Experts of a small language model.
Size: 11 layers, width 160, vocabulary 16384.
Experts: 224 SwiGLU neurons an expert, 1 pick a token, a sigmoid router.
Training: a variant of Muon for the experts, 437M tokens.
Below are experts of layer 8 (counted from 0) of a mixture-of-experts language model. Rows are named router (the router's row for the expert), gate (a neuron's input weights, with its number), up (a neuron's input weights, with its number) and show model dimensions 0-159. Each number is 128 + 24 x the weight over its row's rms, rounded and kept within 0 to 255. Numbers have three digits each.
After each expert's rows: "mostly gets" lists some tokens that are sent to it at least half of the time. This comes from a sample of Wikipedia text that the model never trained on.

# expert 16
router:113090146121148131138120121100117095173138129130068191122134147158130141149124140141119123167138094119136091113191113135131080113154136154119101100097075130133136113094095181119103140142171121135175085117121108126128112128155139118123128112134147142135137116150071116134145116117103141113144126085137158145153160129149139103099091118122124117138106088117121122143118155128144088097116132101111145132166150113090153100114162151110184110124102143113119153135152106099086099115100085
gate0:121119159114154092101107179146176139124154127156131117097151133128126134137119113127097132121142154125135130137110144130128127116140136117137116093159132156126139141108078108139089145105187138120146127116150141163106149128144145173136135158115140134157108128142182127182138137107089101090138152108147109101089191137122182157121143137140131117107152096105122124123104112083120139096165179151140144099113135139172155124144102145110122121150136090100137125103176117093065148150171107
up0:085101130111145113114142157135125122173093140120124109143128164159115131122163136087113118112099103134160118119103177117124149126171106089172101136150121135154112154143137131137082132133122143163137162148152124117098127118095112136162136141129177096150101098137082099101091147131151088148174094107079139147166153126136136151128154138148123096098092136136096125085086109124113100117111124064118135150130173120106145165103128084142146118102118144135091148133159136098121101136142111
gate1:105134135142159141143103114149143124134113112097116136126190121137123084126102151159127115170113147146171145103138130152118135138134163160125131180135088144172107109130120166156130153198125128075140132097120098105147139126149123147137151140146102128078107071134174125136141111148112146159125134107097133140129136117117145121099162096139100125107116140129139124155107110126149114094124153152103132123110158177099098075120101173110135075079144142140134144132089089141119123150109165
up1:146132125138134103150114093138113126159132167149130146142123165186149117127052086148126159113129090128110102140116139135102091140113161147130102095132136149153177146119135132149162131109150088168104150091141123125114138094116159138111139130137149105169138083109135137134135102122098127151123100140116114109116092144094098110138090139126146122146152145157095118170138174123133120125130137166156155115173167174143153118105102109143079191178129158129127127105116127099137121103140101
gate2:147150102119127166113116132073116112115114117125115126144125124109090108109083109151134151097144111139153107150103095108115118115109089124111124141127172132143099122162144145136083101122151110150138132167161131169150118082169098118155174114132113136126145105165124132094121155152106100106103125129168119128136116095141098118113122129074171104142133110117139153111154134093093160133113170101123150103125124099096104063077138145155141135148153123121124133116137129186109105063105149
up2:127108130155131091117125113161115131116112148126117107109123107138135114145169170129134122136169134141098138078133113127112120109157140118145152097097103123133157093099141141138142166129064180094076109101115141129134140133118128189154114141112140116164087103087128123112186131137122128138152094152146126142151166132139185107156125159116122154150100142054113147134140151147108097150116091169145159164110091146143122140095096130138126120136103100133135136107091145172137100140142126
mostly gets: " Air", " under", "-", " un", " Super", " inter"

# expert 32
router:119112182143092113127102148123123113139127126096112136142138147111121149123090137153097159142130060126141084128111086115078139139103116099138116072101081123116073111115116119161137129160152134122135093160144168123125104110134102134176102080127102135151103105141122124155151139126121122104111127094116152127129153130146131127099066112135134078140121126092155145131143127136130097153117148121097153114145143146103159115150142133133201156092155082127079146139130101096117138148104123
gate2:124114113122140126121146105120111125144129147100191118117155119138160126110157136123107129159098158109176118118103105114112135126161107067132166137149144154117141183109131106141132159107136127099125137122098145125137112181070154115150121158110157141140123086162136137105102095168158142148077099156110134134139133134129107091141156170118118090112173154110138179117119142137090181134133123156130156120122127131107147143119133162084136134141160103153157182131105142134079143157110118
up2:136166135111120147150128126119155142131141154120107141135105167146075119141120176132146161123152093112126139113146132135096148126144137159108138096128143098125107088137116152104127111173078083162087103148145057108139141112182149105131154094133148121100154123085105124143123156103121129107107145153128098125107155134120056136146102109105132159145099140170134105110114164149141083093119105155105109101124154145123156094124131110143146107128082136127120062141153114141146133139141124
gate3:131134160109126145079162129163094123186127116131159151120096122104109154123084125122081134156138112116149080133095118112125127150129144125135111116071104146120105134087110127123185162163143150119134143158107084179172125137098134157172118105144124120114128122137114129169181120151138145102144137137130142154139132152150130101084098114125120094110119108113097150114142086163140126157133130135177129150129130120167132130122167105150104148119147103150126168068127087104119116122142091
up3:131125137146112148142138086124151135093123098111158115120120135184114136116187126139123156111114141121172135157178081132112105108109138122184191127162152130136101148120162145126152120096137143082093168106098075131119135120122139130134106133124124116105113130170128124133119169123112118145122126108094154142114157120105161161147182133104106112147148124085107157158108106110126157105109081075094109112124144116119158148149113129107138090129154122162173098167127125144152130110150140
gate4:136159130123130164150124151143133140135105171141103140091114095111153128139076128127124123183108151129108125113114108135151118170124134159141090143108164111124175175138129121095128086097162126141129097150128080091147110155159160119140195136126127141143153123132112154107094161123116152132108128144098085111179151107150066126120125130091095126138104095138144154108148112142069111145110134127141147116127111126159093153158138121096136111174127104112132165119075143139137121158115146
up4:076088103147112121159137155144146137119090113109130156080123149104130131107120125125153109207131165165128114106176108147134117097161153123081162142127134096139122066127138142117123148115128147107152143107127180150118157115154140131124134145099128114106164138167131134148136167132073136148104154119139146107136141121165142127158149167134114142150141181104137159088128101157115134120133157141156113121114140119159109158141121116118093102142128114127151111069113097157174118126171135
mostly gets: " at", " Operation", "',", "=", " vs", " de"

# expert 5
router:136102160134117136168093100119131109167084124072104155149134147155157100153081145163090152144107099122127126107157113143111110140125130153139104121123127112111144081081069169122159112158158128117124088169179152156144108123136123140164100141154163117140130084131098157080119154160116126166117123133136156135129131168149159150113096124097140110135142148105130152096121123184107093117133115104132161103125101113132110133124122126113137139099132103104135135112158106117074115155109124
gate0:148143097119162103093126133150140129089130113079192098098117136136125129164122108162095148145119126098131128086167131121128066137105144152149127131117138133091116135139175066112167099113101149107144147118151130116167143130155131089148121110138147140111097113177119154106096148150126120155182143096119100110148139153169121141148117086128123129164116073150106132136119164144128088106141130149114123118137092107149122123110138128111172127149156138089115109157112153147117115154172105
up0:125159120152122121108129083106168107124120101121120076146167137152088121123109126130138181115102140124162139108123133109104175147158137139096143160162149093136104132141156108172131082134114094136115117113147125150151170105135137123156111104140118076115140130134160153144114135104091121121130142133134100157139135155166103138147121120170177123137101125129115113083125187170149141172137117153121130149114101141164121118119083148119132107124149146113139106093160147160090086174138182
gate1:137102151111132076123126116153150107135142137106095148163092119123146126105118176140105139124126164126175163102098119113135150128104138079144109117104129099167151118092091091173162101090142136097127172155126124128082147143105111173125127124142112122133136105139123110106130133132118067153157132101134132108108154135150133142099109138176110131105115165132131167140114112193134123158104113119140096131150124051155115168141100126146094137132113097087143127120096104113119097128142131
up1:104148127149162151125110115084140144153150104155145135116154136108144138165157143131129084138140122121092127184126126107137116168128143103112153143158129141088120102152143147080151118172117123116144156149114141113161093144144109143092160077120144149111126183140099131138135127131133098124163097161142143094144125120077158161118181104103114131175129128134100133128142147133104125094058169147075165127122125155105105081141116138104111123159096142139151143161111143145132118146110112
gate2:092139140140104165155118156148141128106128113137136110144102133151158099126139152111089114127109168135147119148102130125129121119130130145131155133126135110103145106153104136130098068071115128129117121118117151164107168061099140145099103117181106173165142173171137131094130185140127162110120147064105125135098126132128129115109127143085124110157093152147112097129094133157134122148102144137121135092085115123128087100148089121091090134115162124135150086111147152156135110111095141
up2:101155155140096153154145191124165149111101112124130118158189146116113123151130160124135106118131156148130127136114137152083106106133129132131097124136109124118177077182101135162094114150103144133133108145083137169149117113107152122118148102158133073121129158096091164128103133130125101089133121109114123096140147126151144115131130135091150132137135168129126082102150086130148132161110163141122120103142103134098082149147162141128120165088148121101137107110112082175090111142141097
mostly gets: " social", " human", " military", " local", "ological", " cultural"

# expert 26
router:148110166143121143147128156101106147128123158081143118125162135130147122127127158148103141151114068125133117162136066099099109126135118162160136093119145116134159076103099157120123136134126159131163092161144133151159070117133115142096102105130106084149086119154109149134111117132126099121112143116136131130149188137153133101143110133104156118088146133105129154108158124126144090128096165110113151081129153142089181111109177121135186128130127136146145143123176129099111141155128101
gate0:102153183120138130157130155127143116087135091101146165096139108159106124059146130129134130137166113141159127105096146143121092111133129132144111102104175108126159147104072189123135138128183124148139146113140099130146077101141104147077151126165103136129157095153119129147117157148127106151133172110124139117100155107161124134133102119109126132127098140112119152109140115148089112115165093122107115092153162117154146145080149114145145153114104132111119106099139080114104137144083128
up0:129075073143127104152095119134127162180131114166089119116110157124071153182168099170113120118122152121145138146127151162151117111129144137114149106147117132147101129140153122101107102128113162120098161112153128121113169179110137141130169123177143124122149134118084109150098079118090093114115147136129113142106123148087138148097156143112102133149149161144147116145128153145126128135113133142102109178127093119126127111142155111093154127152109101140109176097106130163156095105133090
gate1:087143137124123135164124126098139098115129130139158133141061104126161159124121133144144096172056128173125142137173086148095121157141104114164158117126146111176108133120124152133100151150133111101155138167151141088124141164084114099086092098157103170134084147140146111130122180112151108130120144131090130164147123112101129120146125118132110146124186101118156118109092156132126114115120149161121127131130120170126109158159118111125118129152084148118094142128130114141092145153097122
up1:127138128156112113127147092160119193142095113109105114139095121148130148115140129115121159130146130125129094117137160142179134136093153137107151095147121120129128157125146134130112121061138092176133105126119144119155194107169144143093125130102134120153124123155104149126140094160130134101125107157215170118110103149179134119153139119151136125120134154157135178138104124132140133110164143134113118119149166107115112126098154127141132119080143113112168147085147175131125111086153165
gate2:159120117128137118087142139111164138113162116155155114120156147140140105109185122156166080105113103116112093107097121130123163091152130162101128111178160133147091156126121152130159154129125163138144121136135103117118167066125096100140152091104132105129147123127134117121128090159119112142113149100109133135174110108135134155140169202117057123109149111119130125155155126103147135120143155144112159125123146181137127118123144116104169160129113121105150146125115092091105147173149134
up2:132133101131131137119114136129154142136162126127168103096159159120136088100114140091116061096093151143141144089142151098149139112135160124124137140123094131143116119117126095155140138130127170113135164141102092106147132116164135135146128101110142156123082126102138111086143123115118165077107118128125113082105096130142136139105140090158147171121125134114094139108134141119090109134101096196080134126172120111126129115144115090133112106105215140123109112120119150133122117135057127
mostly gets: " JPL", " ±%", " Spacewatch", " Candidate", " LINEAR", " Notes"

# expert 25
router:144112154176119129115118094140116119116103130127122145137127160155141126145132154143140131196134092123130123132189136114125132112111118143128152124110108106107107107127110144128160095170174141131142116136148159109169094138127137149106136090146145136151057125148122129111129122152124121151120106115114174152119161138134118121110074157083151103126139111105120125149106121116125086109126121094121164119162151160082161108076142153126157086088121086136080123114183126097082125135097158
gate0:157115170122139170125085124105131104107110105168108119093129119119128142143090138168131089095132152098145147125114097097109133115144158134149122161097112129116136143146130144109129093123073131164132157150131156122136103130156106110144115139172083166146089129137115147136113167143120141134098084176137166123115158138098182093198139126105150135137110130113129119179112134127123146118126152139098151127099172118165162091126146130170113115148107132172106125069130124106132148128146142
up0:109131121136103148082127168104183103137113157130144169092129154127151115135137105059137145119150137135139113106132105112134180167140131118079122119113147104139147136173123141152129146126111145105117140115102106159128123118098134189112119100167097141132086085137096105092164165159123139091169143166134131136115137115119112182145166128113117170147139106118135137169089167141140102169136148140093151110108123163105116117104131125110145153124144115084098117122151146096107101133133128
gate1:148120149102138139111123132152110148164130144106141121096122148124150151085140182148164108074127110110136142119139147132113149100064140163089110140180138098100119133122104153092156125142150110126142126182152120111156174119110107107092091128149132126125130100159155110096113103112099115128123128166126151147149118097118117142124138152126181098137073161163118132093086150131154139080140097155113088109139114118116145140094166136094078159121128112118123149120130148110122156147130163
up1:111111145140080106174175109101106125169151094133150115135142128140093156155126112107148095115125167131083120159129072126119102135187153084115154139126120162178143097150140093136075122118116152098146144097110103120106159138124136155125121127088159135113144164115099115162154110176131132122112140064123163130135150158119158131111109098156133118101130123102139096155169119112120102112092107124131096117073133118139101137126116130169138118166136117129133150139114100137147126160136124
gate2:149095121121108125098174112105093119114169136122151085120124134148149127129137158119115097111124133146159131129111123180127134152134092163109162127128137133110117157148111136082104157077116071094147139112122079094132121106151128165115082137087188145128107134152091147141121126136091168149140109117138166159116144127147179138146141151103161119113112096119141157132150123138188150114153122134123117119086158147135110151089114150111104140166134153107114142149131114138080118088100098
up2:127129123134120088105086154139121152129132129125136108136145091108143130100080117124118163159141138128154153147160106127111140099131102144150099123147112133118115121133143127099158143167102084125117115132163126125133132130138126116162129121100124152114104128157169111091080104076160055119137118116128121118104110083165130122196134136126155113102148134126139150104158176150149144169154144164116158138183125131124127120142129079111147150149124164168134105151156104124129077091150184
mostly gets: " ===", "|---|---|---|---|", " ==", "|---|---|---|---|---|", "|---|---|---|---|---|---|", "|---|---|---|"

# expert 20
router:112116138154140139125095103124085145118111124121094169165127155110123130115112174133120151134164059126154114187155076121093124121118142142150134111093102140134134103105108150127102088150143146128142135133141130118168088139101102112141115089139132111164103128129074158150102115149159116133110138134119154148112174147153143134142101118109144080132128104136135126086156177150116092119113152116083142143138152174122126121133162131144173121138127126153159123131172142095080090154117096
gate0:150125124160124159142152119126126145145125126140154120128174150133113142127145120105112139177154108122145096113148108099137096141136090065085116139111134126159107150136086101086074105123122104129135113136155121140156107133149157134118136152125122140147115159156163146107121155145153159130089162111106159147122141048094113158196120149088121118128126096128110140130107123083142112123124155109137144124080102131126113099105130121169102106099109107097127135121179104152135136157088080
up0:122150124138090158106076132147128123093120140126147165146147144150081138113141127155151126124094133105120156125144099099088171160135128132098127136137143157149121142125145098107154146103145156124100137157127119139133111121109106136088139120161150140101132095133151113128160144128114105078133089118169098113118093140114090132160102138118109124117134100187075169112141083087129187109135141085150089110087126097079145156155138120096129092103157111112145093108118112115142138148115167
gate1:124117163148099142123133161129095101139090085108113164147102143099124087152103086090138184101102168104157129146128155119087097128100106144084142120179173126116145134134129175128138154106118115111150129141119126123136145108083126149162117149159139151130116159124114106140126137108131130117122126150143112139124170094150102186130122126113099110145173140140172101142144140162127140147129128121068136116089142140131123151138155139186115171120129082111088106102146156111146103121158138
up1:144098189174119153137158163105124097122127115145177117127151135100144180141126139150126096107187130139134126117110093136106130112137139109120090119130149120149119116163137085125108141171130159144150087120149135126139088150153140096145157099119125167099140153163110168103123160137081163163161162170105124115112104097108151084128145132138131134128114137124148143088144101141112140137145101125133107127085131137108147128102184129140103069138093122160137146088107150136152145120101135
gate2:105126131121095117134095083105112129115112098100114146128111136122102138095110148138137154145103107069129123142123076154104100134150109117164122129105102106127113112112127102145150090081120156111131167175161095101121049099110139137162117105159126157109124104123101130134139088130148134134089147154178142118109161126145132145114147109105130078144104124163116108169138159150111096111102108097148095136138130144110136136118105081107167148141131072127124098156080121129098120115128143
up2:091098148136165149149114090158124167141123104087113109120127158094083144090100124116128109079127162140121110163125126134113118126144105095127116127130134146119109139115103099139173111139086143115137088106168189101084173089128130120135116088127157136106127093138100117123143138131117167111141118124156112127133079161107129120125136104140122113150121159140061129184106129126154066112158110111121097126120116157165120116116131089125098126186130144149139156117148113129129144111141167
mostly gets: "idae", " footballer", "\"),", " politician", "\",", "),"

# expert 29
router:128123169116138113148072103121055118136135093134071156125114138119100087161115157146134117144129108107122056168142129123143098123159116163124145125114121125168116115103104137133132100169168153131147103126130141121123135095118133157105089117136117114187140097127125148121129132128132113132111147123128153133125147127098146142078096154120128113127128103062160132124123139142102133114140136099135158138139157176103160110091144131097169124095091107131166179098173118111122106140108138
gate2:101123101147165128145136096161118158157150090167172172147120106114093128126138178137135137115090123129063089118127145154164117143142103150131150110153144118103141113139102128141091142126177158125134106150082068142104133083115129115161124139139118145126125087103123161136066119140103166140132120119101125102146122124131159122072125069158114100111110129183135134129093128158110114142133116105106121107146121148119152102140124117112127108102129122085136104109154115117166154099116109
up2:164139125066106122118154145156188152125150097142097122143171105119092103133131103133107120135143165143153131098091182147133133150118118124106064153166116123126112166097132129114132125140147101128105099155135147122138116102111079155152123116134092139164135129163126140137113138156117168145135134099130142127121117115149108137131137115170139100114122105120114146068168117113141097115078094128163162129135115136147121075111144114116204079121165116116133136140112157137158125146145150
gate3:150124105119106145135142101160106173153115111107123084163109121136120133102128127165124147130101160079127113138159148114112128125075176183102151146140138156110145126141121135164135151151124094120108124080176170111175123144098175132103125118088128099135131126147107109116130093159138098116109140148146135170102119131098135136132173115122147110099161128130107163121148118136092113157133158143135094118105135143102157101108103127115120125136131111141117088093182109113146128094158203
up3:080154171180139116161132102088156132091130133102137169102097139128152116094107143071147173080113137174119148134122136122132143121137079083156123101119156132133112147151106137124106130155126127134103159139111127101096139142164112124143150138138153158136159124096158155134091122114141188142111133107133114119166092163142107121132131113151117150164121094082119092154125125149133159138121088093132121135118085072173146135143121134141096148151149125121138158122105133095103096123112109
gate4:146122140118117122111155137140124131171132084102168100145089152122153117167072126117128116158150124121153106151157128154173147090133162164106138142108118120133142134100130122095104146098109149119081147110114067089148113119115155157104104152168130110108098130125146108137122166146130113138117142107103105157097153145150185127177085111109153128137111135132134109107167120124168101094108169151154105143125125078137118153101125140148129148104093152132171149135121123118158107173096156
up4:134156108147090138131097136074164128145102133152151131118113149144146126153134170072155088134177143140155140123151101119140143121132091140131136127117127120147163141069139166119126116125109164142133115088148131103120172116117102136141072077128148121148149111119134112127113155080125166168174169110124136144107141100124167154139090154116155132142140135104125136126098119071119119149132164080107099102122152154098146116097110149120148148121136088129124182118130121073134136146117131
mostly gets: " Animalia", " Arthropoda", "km", " lb", " ft", " mi"

# expert 27
router:099098148140100106135157138074103118154123163095084154102140166151093115145092129137102129148106126123142096145167137097114088089131116119140163125117124149109130065141086151159140112141120121083177101164150114126160111132120070141120091095149109155176125136122136120159095119123103084113116124113125158140107150117132126144122115093108117136113112120091141114117134154133119102121142136111096137145143113112062180135153133151115128143106117121164150133155120105102091107179132149
gate2:147090190083125155127085115114090161113120101124183117134138143138143115096124072147152114104115163156111115135148107096123114194136128086128145149070147155119114165141105173129110148112155105130097117102122130121117097151118107152149125151142132123153096129103142143089179146109152088125133155106119130125122161110147140133160099150134140123146145127101120146124107139105123113160088122154103137133138095132155121113121150123120129104103154139075111135129062120158117131134114073
up2:129099121104142129161138134155103171165079163157136125145085126116144141107169123142163110159145110119099107126114126108103166141112118107147116108120118140164164149103138156107091137134136128160115124132129164180156152099114141103156126166130134098114125120141167095128146123123120126154121133132088102121107121114114138111153136115114121084126125136111148138133137098139148143094118102124148098141155098161189099127127129150165157085135070108040098146118139148120171151115080102
gate3:087112145109140115086111135100129140139126127115108121170113110101152127088111124101083125119172161113121137132146144107108103162083172150184145159175129146102165122109121108148150138132110127171138140094120138155161095116109129133149070108129130139145117127129089104136163127087144102117121125101162136128057142069131127148126148118144110116178171132134126172060125130134163124125098104126136106131123167102131105099102131154113105124130124173123129099117138104112105129123107118
up3:100095089144127104165123140113100120140143133141115167128127134113122160156146090116138136147178120141104163127116141110100109150151139109103102130138135135119079120135136186132140088119120134129142170175083175082120126142113107123120152147123100137121181185172113148124159114140160139116187134122114099156075145138115157156142145131144120136151148140160129091141107091154144144129137153102116102135130189133152139123123140159088134123102147154157138143100177102139118104165121125
gate4:121097130130097108127148154102114152099092158080151134107139120115170122108075105110119121145124156134105156128114155132120178115115141147153107148098110146167131071109092159144128116114087142158064145130139151079116166141145132106094124151119130122087145128112137119122124090142112131111116156134125108118103131090135142149110174113079147100151154116162099147094134132131171103139149089119100123136094114128158096138127145095115104120122138181139136105100178118115086097138099111
up4:119102169081112147097088116119119099102090113148145108145125138127138116121142137128138100133151084155125081176145155116182113123136097124113126109063147126122123190123150136127123120165092098119146095134076145167125112131105125149170101116139110160127155135132112105118143168146098143084157090118105123112177135098108164119133128153092131094185109138144125146115128115130135135148138178120119098148144109139140146138160113157148119145153143157073117119154126153154158105131132119
mostly gets: " FW", " MF", "     ", " DF", " GK", "       "

# expert 33
router:136118159137141137144131132132076120175095147104122164133147175132104122151101158124116145124099090118160131119153087127113096127132125144109148061085077132131157122090096185153161129104100122112135109159122140134131156114123079152142084125146117080163132134137098160109099143129129142125137107138099159158137182133155124135105075162079130121135135089104104152134110136145128110102088108104117159130135111149121159123113113141147185127116132122098142121103140139114117119115083144
gate2:145101121087124123172104151093123149129103145152118163136137158134134118095122102168126114181126107151131129134092129109123096132100114140160104078118133135158095122100154138124128058080097143098156153126149136115138114163099135131158123134117144125125097155132129157151087113126144115118157121099132141104113108123125122129130104158117148155113157113107133091152124088153136106115107133112141098152132094150086126127121077172142131133122131160106157105043114181142134134070120155
up2:084126124158113132125208114137159087137151115120124104144160114157141116068129116096131117153115166170103123141146139144165107161091149174170147102156099114159130128150141123108170152165142144136121121144146119138141147143119141123106098160131122137119150086142138135134144066110094143137162160136128156119127108104100100155152099129112137071136125132120175115133107118119164099135107148135091125112121125122159119129157137097144094118121171100181099112110169135114105162116127122
gate3:117113163170110162110152089133134119120139146135118170116115140148147092157127141136165146113105154111133108110069117130149165148103140157134126124125074122099087120149086137134183102107127091110176107114144138118161125111111180152135119123102144119098142128132129107153097167174096121131113144137142086120150123125100165130100108108086139127131112134131153096142157123104113127113101143098096110134164142119131160145089128117085133088111104172135148105092172164097118124134084099
up3:157106087142165102126129142115173120147130126149167082181155073109133183127126147128154111126130116137132124119152138134118092130149129122120139159137167133160096129124152142118082112169107141104097135079121133142129147122182126116131167125122128147150107132136134162085150113098123103118135118154127131174108099164168148096118118062185129170119136095170141153079133124138144082156108122115156147124093136156124147149132095110131146110160117087119122153146129112124106112141130135
gate4:127109140123115103131091176117078108141160074123105170113132131132118114135131131131164144115147162125143139152100147113139129075124086137090117127111139142137113119139130123187139099111136135092123136159125103144109164157076140154138171150123123109097076148185090164160169094140142125101125182121106108125127140110121142144101117147163097139158099092109100106126105150128097165144116105125103122142136100125123181156155115139160132115095171147097126139133136134154120093142138105
up4:121115125151100115115126116123170121115109130146149134143150128153129130108127129114064113212112108128105142102137121147138144099176133145124104150148151108094094122156165106151088109075144136130138108168087129140148135116153123186122166111169104139127161151109124129152147140137120136115094068115143123114137131155135115139100112159119158110140155127142160114133145154133157150125156150129085133126152108124109081143083134091169121096153110106090076092165129120112114116114164150
mostly gets: " Infantry", " eight", " hundred", " Supreme", " Legislative", "th"

# expert 13
router:146083158141120113127090115122121104171081137117078121160129129119145092107104180139153149129164109115119108167158095122084117104117116167139115145119119160126137100130096140146123122137153137121130090157138107113159129111106124151154075131169104129135126140120120118111105151177144128134140146126093162185133179143133171086110113127124102112121120126107143140116114122176130117142094135100104170073154114131108145072128174162082118129111107102108140113107156130100126155115123152
gate0:112119097158148116129150109085135131079182123099120103118140149112124117142158155112136125122111157145113096178166113109080104188112146107101106153123125113121073125116092106132205117155161154116148112119106114137152149146141125140117127103155155134138122125110145123159163081144102112143110118113120137139116103135150111112100113141137101169131103122113164149076151100103137166151096157112172162122129108122115148140121117159132125114168077126147106103143121129104152138161172150
up0:088109091148110118101131110119138103117138129117063099141067113141141110102112137122089129139113162098150123132126135115097148125130098135138079137162108120101128105112095089197179111080172111105101081113141145109104176159138116129082112105123125103133151134104121117146127103088123108113144151151125106179112137156133118118156108154107109137137104106145122117103133157128130112132085163161121111111127107116136113111125113172092115086143117152115135095135103150108130126167151169
gate1:132098120120180112123156112129131149117116129065134143188179133133089088111120119161129158185144075105086158104109127120131134105157093120136156146098105136136155135107146119130152120145126142102141157132104100128144145126071158087166106125155127130169107140105137150128107094109105106117126159118140107106131139129146172107105133110120155124116093119129146120143105143119082141122138087158139154067102138117131098136126155144141095183135159131110124094105151135115126112121085158
up1:138131141107122170095093189150120106050165115105161142121133130142104124130113082100124087097109145119144125111128123159152138118154132140107099090163153125109133110181119095107128101102107146148125156142155134126132139137200162143135134122112164151111128121152080148149202151133118156116152106123111133121132141108108148151140148106106135107122138153146103090125184136115118117137121137115138156141144095118109145148138110100155127111119103135150141133122087073155120121151161092
gate2:134123122171120162137119199113135156146136128122143087145171126104109110113117117131128151145136103176138133154117164095129109111154120151139139130104095134151135124136121128080077112126127149119101135187163141068129159130123134098146111142100111088111148167107157094130115100120123174112161154118119169121102121105149119140103133145139108134092122142100145113110130104132137121092072120115164161093118097155117130142172102117132146147098152131159159083177136114093128099125105160
up2:136111086139094132118109105131107161112165095126131112153152111151105154134132146175124138123117151133138148081141120132127120161147188132123140122131162094162092150126137127103148135147061137127152142080087092213150125134138138139144197147104138147110112078161093112161115137125102108107108127122121136106156120118136109141115133104173109101123145093145105105131129130146122119135108149153124152178114143149134144154106187119147147136150084138142106127123109117138171149131152121
mostly gets: " roof", " brick", " blue", " dark", " stone", " green"

# expert 35
router:134096173110120115146103145122101145171144141117093103094127141106096138114104136163121116122112068128160119155147119122127125121123124135152156114125112146110125092119098117124146130156108158119128112170175148157169122082103109140112115094207118126131078091129097143153111092145153094140167128150139116161131153130165173129128108139122100130093111128122117127149146131145109087134122150117074128108197136164108144143109147142131157151112128130153100138142139142099064124161118125
gate2:148089133145138148136134100112105149122118132124108079146081164126149133129074152148128167127089130154135151137110136105134117143142130141111104132129135157120099132095124150074170113136120137095147125142150172112136100151192101144128114128161126153144130114101171141113140122174104141093154113103158113114068166151119128125128116136118099140122120110134061091126149131126161129163110121144148126144115120133107123122137149155100075131107123157103134146186191136137143160180105140
up2:121125113079076164148102104110158163128149096131161080142116122106113161120132152121109187143132157140117165142121111111125114140135143128140135144123123166137118129127146167091112162175128164116120128109121144122100127113172118154106112134116156125125152134109138114153078140179147124081114169122168094079155178136167110120148103086122144120136160114114077146108163152138141159129085103099097135151106119123126110144163159131126104120151112128132136111129145128102109185155156122
gate3:132102140174071125137125124106116130139117140104113096140114112110111121141092108177119133090101119160126121114100115128105144134157139129130097169095112134136104095134077129139125142120094174124131171127086149110148137099126122135117101133093085124128105139122118155156166106121095143157132129119121136111165119152049106113094114154138133109149093106129108146147115104123152124153129154116141134105108105183109167123142106170114154069141096126176092117124116177128123171157144095
up3:153156122122127122131117084110139105135183172126120149126132112128160150116130139120155161156144112127187156137104134132131119099133105103116135121113174106139155144114159075134112109128144052121121096154142145164105111146110083139140099142125146115129161163149165120081090128116148139101146115182118121123129121143145141115127129164170107141121102164129132133164134131143107133144114095146110087172120157133076084133097122118147170159128129141110153130091122120098185149108095122
gate4:115067104112081125138120109110138115121143055121104151103086127121100148119122124148112144152129107089164127141090174117140177113150131143138107120120073147098155141151098125116152118124113186104095178127100113114129151136121141165087132109113124143126135111151113122157061144151129124137155165111123126125130105113173165135140113120117114146087110123132093138157172144145127111139089117099132124129132129142131110129154103161135088139117124128127148139145119079105102113189087120
up4:115111140127142125145168128142188155107185114121148145130154089125145151136125106092132136125139081137143170121136121092168160121157150148144171095137138064163148126118120145142098132174104146127131141132142118143083128156135103089109123114136107108159162137159138159111158125124150126140147142122120141099145147131104154131160097138095086112169113126122091175126126167087161115197103134126138117117162091096109140136134164126132078107129113163125127143132128138179135130114118140
mostly gets: " respectively", " countries", " teams", " regions", " organizations", " artists"

# expert 4
router:124089133108160143166091121115095105163139152108109132117136141145111117137110152112132156161109114119132142157133060121141110123122147144129124095108131157118145086124106145137154118184143141112126084159114150110130086130127089139103131110153146105129071118144138168126101134160114090107139093128133126159133173128119140133079079094089134111090095152101117177105122133140128130095095137130091160098139098153085129107125121136098115088126102100134120140105140098070102127159110153
gate0:128086138115132089113117106165101149185121123138090147128066140112144122140090091168133115125188126083099161164131124187115128109154139124145108138163105173089152142155108155110121171154145116118128107143157105093145143120108123157142137101132150124105134118140137137129129150108188114109144096116102114138149131152106140124142127122124150140145106101099139152113122176083133125141130136135097134115134082131095110095099167167129115128134085149116158141148074126139132173134106136
up0:141085139144141129130138144135144190131116133161133119104124154143156159153124138127149115134187114097086097140134123176131162135100118140150091117104132137102164093172144141150110122122125103136111116177102117148142170136131099122149137185139126103100124158139094156125127135120151150116129107161111134143105135147094115096149080138104139110157136104126113150166144164120123099108124086156124183067103135093127108108147167130159119148123140162150163168159096142116160161107132131
gate1:115165128114118103108096119102121135144107147151174158138130149157095113124103139122118130124142086120137150115170112119109117163088120109084109140161146101133123122132126159116127165130142155120131132127139162161100144084136098121095153074178140120115171116134132098124129190174116112141138173100114158156149085129143099165108121130141122122148141131106160128135118128116131126132185125142131122171066090110128138143077134114165124142081114151157116121175137119104149114131169161
up1:151166154125124175102149142117143135157129134134169123092116091126113144163099114121117075149138090130146148089102131097104113134143117112116080105112139094117134134088151116104101147135167119136123093096167135115143090106146115101123102089185154130138156108102163145154131172104132141133114164078092140137139128113109161178161123079136149179113126149116170142119132130118140121103145109145107144155064115149145118121088143110166137155118102117135134154116118115112133125103111155
gate2:151138136152118182095125074127110149116142111113113163133176110128139124088086107178118130177088080160136152098133117131116124109132120101122157099107084119106150104129129139110085149142138135131159105153111078145120086115117095076100118128120087124136084149148121142119144136107124158101098153126100132146132124152144081137148098094095090105086120105135127113076126129104143126133124157129132107107132141137168142108123159090154111135115097095135145100114161104132154085121131123
up2:141112131122108163154106143133126162150159127127141102143125115161116102110118147138100175142103134161103125127143099084116119136129173160119127089133110105120151084111135130117132154114146131128159072089134160093128094069105127129102147159131116159140123110147146124065092121139115133095091132136101159117186104159165069110139123111121105143094118130172113118111155169148129136160111155111109082141110115115174111103094143090132137102126146122116134132161157107151125088102134139
mostly gets: " you", " Your", " You", "...", " Love", " your"